config.yaml
normalize_top_k: false
lr_router: 0.00113
steps: 4512
Below are experts of layer 4 (counted from 0) of a mixture-of-experts language model. Rows are named router (the router's row for the expert), up (a neuron's input weights, with its number), down (a neuron's output weights, with its number) and show model dimensions 0-191. Each number is 500 + 25 x the weight over its row's rms, rounded and kept within 0 to 999. Numbers have three digits each.
After each expert's rows: a language model's description of what the expert responds to; "comes before" lists some tokens at least twice as common just after its tokens as in all text. This comes from a sample of Wikipedia text that the model never trained on. Tokens count by the router's weight.

# expert 32
router:539450481536511518527498512497496472494517507463486486533492547476509495457458435519513473527466502509488487518465508468542476472542526551521501495516499514541464502519520477525514523530529528524479437525514514495482481502528458523452533498565524524509477489482517529483511505489498544525482444515514500453513514491527543487486489476491478502476479470478493540491478500503470516479476517498478509489514502519543471469491500483489518463504533495488464533479491510549490529522494511517467472490505501538486483507533515503468514488519490515484485451474492499527544545524526486481
up3:483482544476554522501544494482499484465498520465541488506470499491454476479477508524469512493529469490496474479505536498526524514474466497502468454467498545493484485468522515519468446448480548480532501529495499468503498495493461502545502498479508492468532509485478466448481518519464465513513469494523504497534520499525509491510506532484452453493510519535493520428487509495535493475540467489478493489483497547516541543501511515476486510519463497502506509416494501485487502512504523492526509512521489492542525511481483509476554494489523495518479493478509459509490519529494468530
down3:479506474536468478471490516516484448500476451512553522503520546481514508507464464489502488464528479520487502510524512499498483514497481539549464495505485485491477469557461489484516541510516501523504511448481546514552485468508494523516475554477515487496501496475506533479480458459481504510478495513532515496498492506480489530492488481551495460501519487525509542482514462500536515492531482490537525470501490522554488467538489507544560481442481463524492541503483540498506520488490490480505488482521491527541442495471500455510490483496515509490460522542501500508517484502515476494
Description: Compass words and place nouns such as north, west, south, Avenue, Stadium, County, and possessive 's, in geographic descriptions.
comes before: " of", ",", " and", " School", " in", "west"

# expert 27
router:500488518542517502482523480485472528521510495476517497510493557466502524504465471472468473497510549494469496509453470490513519471494480490526491507518483502519532468514509485460514500533458505531487488497515503487480459451478530464551498517521468545498501530519516525476506527485492518461468475485481542493497521500474520511487489475492506493530442482516526538481455537497508504509523530460544508535482504519492495545472516486497501439498526505506465496436454461519486479479543502527473489537540552517472518510542532472501516485521468534523479512486463487527497520517501518501
up5:491531515550519476479542545487481477511504533492497482515473545529476450492484483516505504493485529486498489528497529471479549491504491550512485494502481543508478446502510493515498515500513520521511477515477478455471538519501542507512526517481518509512536513507517533513487500466466513447546496490502488524450465515473531462530483526532554480505524493462514486448489504480525488481462511499519517449474476469494461487507494516522491496527513485472496514520468511510497466505554505535516487482521446504494484504442547521490498513510516527478452443493513498546479490498475514470
down5:477512486487495446493510494531545504505489523501528502520497464485483542501481495510504489495514522471502459518453491521490503500503499472503471522478497479543490513496439524520492473515503461504519527525457469501487482511455493525545497512482505488513501550529470506531487504498518540512467535490506510502507498467460527492497502431515458541539474475462481514484508463520486484574486521472455517492490518456526513541469510531493525473451526543514491499496548490485523511459474530499514513489487494519478499493492446569503508474529497547514515500490517515527522519461523493484
Description: Scores, minute marks, country codes, pipes and line breaks in match reports, league tables and wrestling results, e.g. Haaland 41', NED.
comes before: "-", "|", "–", "',", "6", "'\n"

# expert 43
router:511499499491521499507508494482502489475477507506507484518485484463511481483496482503501477496533522439522507509487528505508511489493484565513496486514492528478567519507528470480474498499477492510485463523522495511484471451508471537481519458537505536458522507484481516473481528487476509527509436492521457451498477521510485518494515505461492547462557476483518484453509495550490477478477511516511551509515539497494481499456522511485496465514528544532484487513533502526505524501483470546509522534464499578508496506551495483506487463496450514522509498447482485484493549531483514497
up2:545560498462517515469535519518511489538504486489463508524569477459509479495498510502494446463534479547510517494504505502481524516478475450495508507543506473457516460475448485452513472498495454506515509495501468516546512504514505451525515511511495486495497501532464519502543520504475504496523480559498510495501478495489524520480486509536480499470533501513475557516500493534542525503505524489502475534465511488519487517536487529491494532478458569511507539457511513502472507492476557512496514502487457484492508493499509512523505495496486518496511486432519493532489469491495461497
down2:515464516510524523521538472494491442481484529509509445484512491523488441527538509537472515497511474531518554484487486506488508527499497545479522456527486499551515486512486483507487487464454498476519464507543474519500536518536524491507497484480487518531520498488477484538509521513521464441489506492497490457506487486502497551514549501478530504522544457490478514509531479513502498516504504510462552460476520477500520478538495489524474496534488487537468486518484459513487523489497496534506460524479514508505464478453481512506530500518497533488455516540445496507481500504489434491
Description: Commas and country, state or city names ending place references, e.g. Norfolk, England; New Jersey, United States; native to Europe.
comes before: " and", ",", " which", " but", "\n", " including"

# expert 28
router:528451502525536508510504512495498533490501544491501520485487499484495469493491537500470451492524479527457470480515526482507524480488504490522464480526482531545488489510518522516463514548484521476522497526535510533532502480515467519466477528499502477452491496516521478470511481513483559512463468491560483508501487506476475480474448504502523505523470451463533512518483542489448534525505535528509515490466482498493495496465494480499535492538505532536471511455524503517526534479504505513529460543471476559510451519517532504525523505506508488507487463487463480499521530493546524481
up2:494487486444544494457554516513492482515443535514519462456482523485534509516491484458497476533509460503467548501489486511492505504495561542496511492507489539503518498517505522466463485540494518465500520457518459525460455517496460514443510504522479485476460492512516496521483521505486480512471486474496493493498498532475491509500457472489553519466502502475478546516499478478446537491468490513509505499467492469496482528540523498491502479514473515513475524456514511541541507507490460522502473499456534497511483506518480511498459525502489497504475479521496511561490546499521495535
down2:488514537495500453534476528448525459514482471519525527441477527487520487512514477516483499500504528478512505506473505497492485495491523550542427465510497494484512527465483462522500499476524520527519466508527526533471484519520521482537506471513460478529507516531546547462496508478495486522497496543475516482520509494521497480461529442488507476473496448489509546523510530481503490517520534511468499472486500485489507513527508513551496536502465515499495499493471456513556529467474469485491485516540545488502475485468537509465477498480500550455472527508515488494494506492517482524
Description: Closing syllables of names and proper nouns, especially ay and ey, such as Galloway, Day, Kansas, Prix, Olympics, Championship.
comes before: ",", " (", " and", "\n", ".\n\n", "'s"

# expert 8
router:506523452504487566483507520503478533486521503470536495488543517510480496506487515494541471528507538478443528461441494536501505469487471499521494476549473507499503487493502546469464514469505506453513488565517528521506497486541504496471544509498501517479501537490493477492495494516449469537505470483552523477484509549506521519495480516481498529486478443516531478463467500505493493543494524497487496513461468477501521492532536500493509496456524554491517490495506523548473533525493464505469503498506480528446506530521495507483470489501514464490483474467476490501499503509525454486
up2:471450502511472483547506472481508495537538520455483509446518504532476510512489484522493518525493501491512545470440463523531499470510505477531457514501494497507527515541501493528528484465489451509524481472488511513523490473503498474532532524513487477511516535454468463512558522481524504512462470494494485497534492538512509527519506468485526500454462495503516538525530535491471508496479462485519498462492495494484498476532496461499516536510494499447513511533444493536490529512513515537495487544490515520474555483514524462514514479485496521501514548496464507520442477507501488472
down2:507491489517481509530478513462537496517510491511500515543464480478549492502536500499483527445516478461506500534530471510531524514506507533481459517506453539537487497429468470501502488500471471510501504557494502501559471470482516475489502492490468499489498486499486509492502472478543476517483527486483476493524512510469517510476475517515510520509481500533479509538450494511434474472499540432544485523516523530506547449526522562481512498455499491548547504505509505452513447471497511495510513510493535472514491484523491525495491494516523481503493486501518512463503500492534511497
Description: Everyday nouns and adjectives right after articles or to, such as new, own, million, war, view, water, often with a suffix following.
comes before: "s", " of", "ing", "ers", " to", "ed"

# expert 15
router:499487528476518491491498531515499501541509502519493503492480482465456523470480529499493492524502521517482502497465514495508487496490476508533514505537432535533511473514525526486470532513528529516539484559508488530486531497482489499459491512492515503491546463457499504471499490494486514519547451450526516518494501522484492498494467451482548510455511490500549511485535531509486550502480513497523541474471481495481506487497453493496509506466541494494502470525504482534501520489503486492463469559531544511490522474496483447484479475437521493489484516488447492484548522505493493568
up2:479461464511504525487484491491487533504505499529501463532497457513506470527477484507512547506504502492472533511475475477516523491483502454479445516488535524522477485442474488481503512482505491484478509505526489501534481457519512498456522523493469486485511507478535505497522499502517486509486544546480472505471494497479540418511506558472512491479496491496507520516536511494511486494500489470508499502513531485528524519489544518493490504484551496486432492495517519519493491490519487498543487480487529559430497482498497491504422503543505470479519491559467508498491523531528560519
down2:523502499475471516525534514533495541502511508506509501519519458504535502487502482509536449503561496495519530490489491490501495497539510445497532521472490472512482504439527508537509474477487531473514487525473495489506452486509583493491475488540540491505488507486500515509502502465495498491475516504514466523522524489472529472463491482482473528512477500474454483510493511510452466507545494495538452545479483522493444496533485511405466501529500495492506501486493516510505501470509525509515476488494522457510481522520503530540518510516507476522463499467536531562504478507464507497
Description: Digits, percent signs, coordinates and words like population in demographic statistics, infobox population totals and climate tables.
comes before: " ", "%", ".", "0", "5", "4"

# expert 20
router:521491493545467551485526519534468524497520508492498491488508474475468465477509455468502460497477474506466523494485519472517489491511435468545513486508474527490551459529492501490485490538505485488501523515486470523513473510493479491509524475514492518467492478514466558478505486509462545508518477506492505468486508505487507485462469516520502526516491513498553517422489518556474550504513542515503545475485498520496466468461460478524515505515503491500512526526502455517530539497544478535497517545519518531487524485486492483462464478483473512546513520490453511476528503509492504509
up3:490500529530510537488478500506556517498507493490450500523467499473490486459504477504498540486482494490499493467455451519510452472528516530480485486509506508508513520512535476517528453520534493515474504512477488501519515489452459514523503476493508502509532459493511459477532495512502464520524528505534479508486500512460525473447522499483502483510493440471483503505506473490558519508489471570540512494486510504531525510511497500482537468536490528533540473472545527488481520528520488485497500467445471468511483459510496511490453501485506494514469534542533463502515438504533513528
down3:534496537486496487509523492505521488521522522504499445489521486481476495551491496473536513545481511470457512572484494474464475486511511515498487525488523462485503469496555497526520539558499503495453502478530526459503489508519518524481478465489547513495559503505533479484518484497476506480480498494489488513490469489503506503500521467510524475515500476519477525566486500490456517461461505484499479524539450504503517496509507470495539478525518544505448522542516474483471531470521529494510497469504484460481490543511508460513468546479522465510472531526465479477530486474518481492
Description: Paragraph breaks, == heading markers and heading words like Statistics, Results or Election, and the first word after a heading.
comes before: "==", "==\n", "===", "The", "-", "==\n\n"

# expert 41
router:520484473492526490502497504519472461474506484459532474481525497503530461487518517493528531528479473478449516486470491527567530467481532489544513480479509511505520497515484478485468513504480470486517477515510471534495506460487505478497537547497473509527473518512507507479505540498500515501546500514509518470481532480490481546497459511506493509482438461456554497514491510544485510467479510450542526527487497503500491499464454460476511472496522538497518475534501466533471519484519505521556475498487511536527494520510515501467469483483485481525473510508467460521511553533480442509
up5:513466514460505522551477513480459491500512540496486514489470499503493484494513484542487560521470492491487524527528498520498509513521483478506521475483484474516437455536496503516508527493511488504509497472491548470516455478464516507543488490487419488513517489470511506497509489482496470531510546475526470495471558511530535486514530489478517500525525473508535471541485562475457508492482483479480496479479518520504489536524487532510463449504517516494487496534536502501515489511497527569520553517484497482495497470525507467522517504492503478469477549493477505533492510530526463466
down5:512485484503536555533530537453510525497565507502495492520491469511496477505486525483516479490481481427488465462503478505499470482457501492509523521517512483493539493501475501500488497518524530478479505514487531480482514506483492516583508550511504497501511499469489458485530539518485503529458552494502504499509465527470474541468504508515500495512494496510479501431520495484475531522501505542509515493496496489481497484502529477445538467517484507503494506546486506462526509462501537518480488535544457524471532546449491491492517497446523489465474484502488501490495548496541481505
Description: Field names, colons, dashes and coordinate marks in infobox lists, such as Coordinates, Synonyms, Died, ChEMBL:, Labels:.
comes before: ":", "″N", "-", "″W", " Coordinates", "°"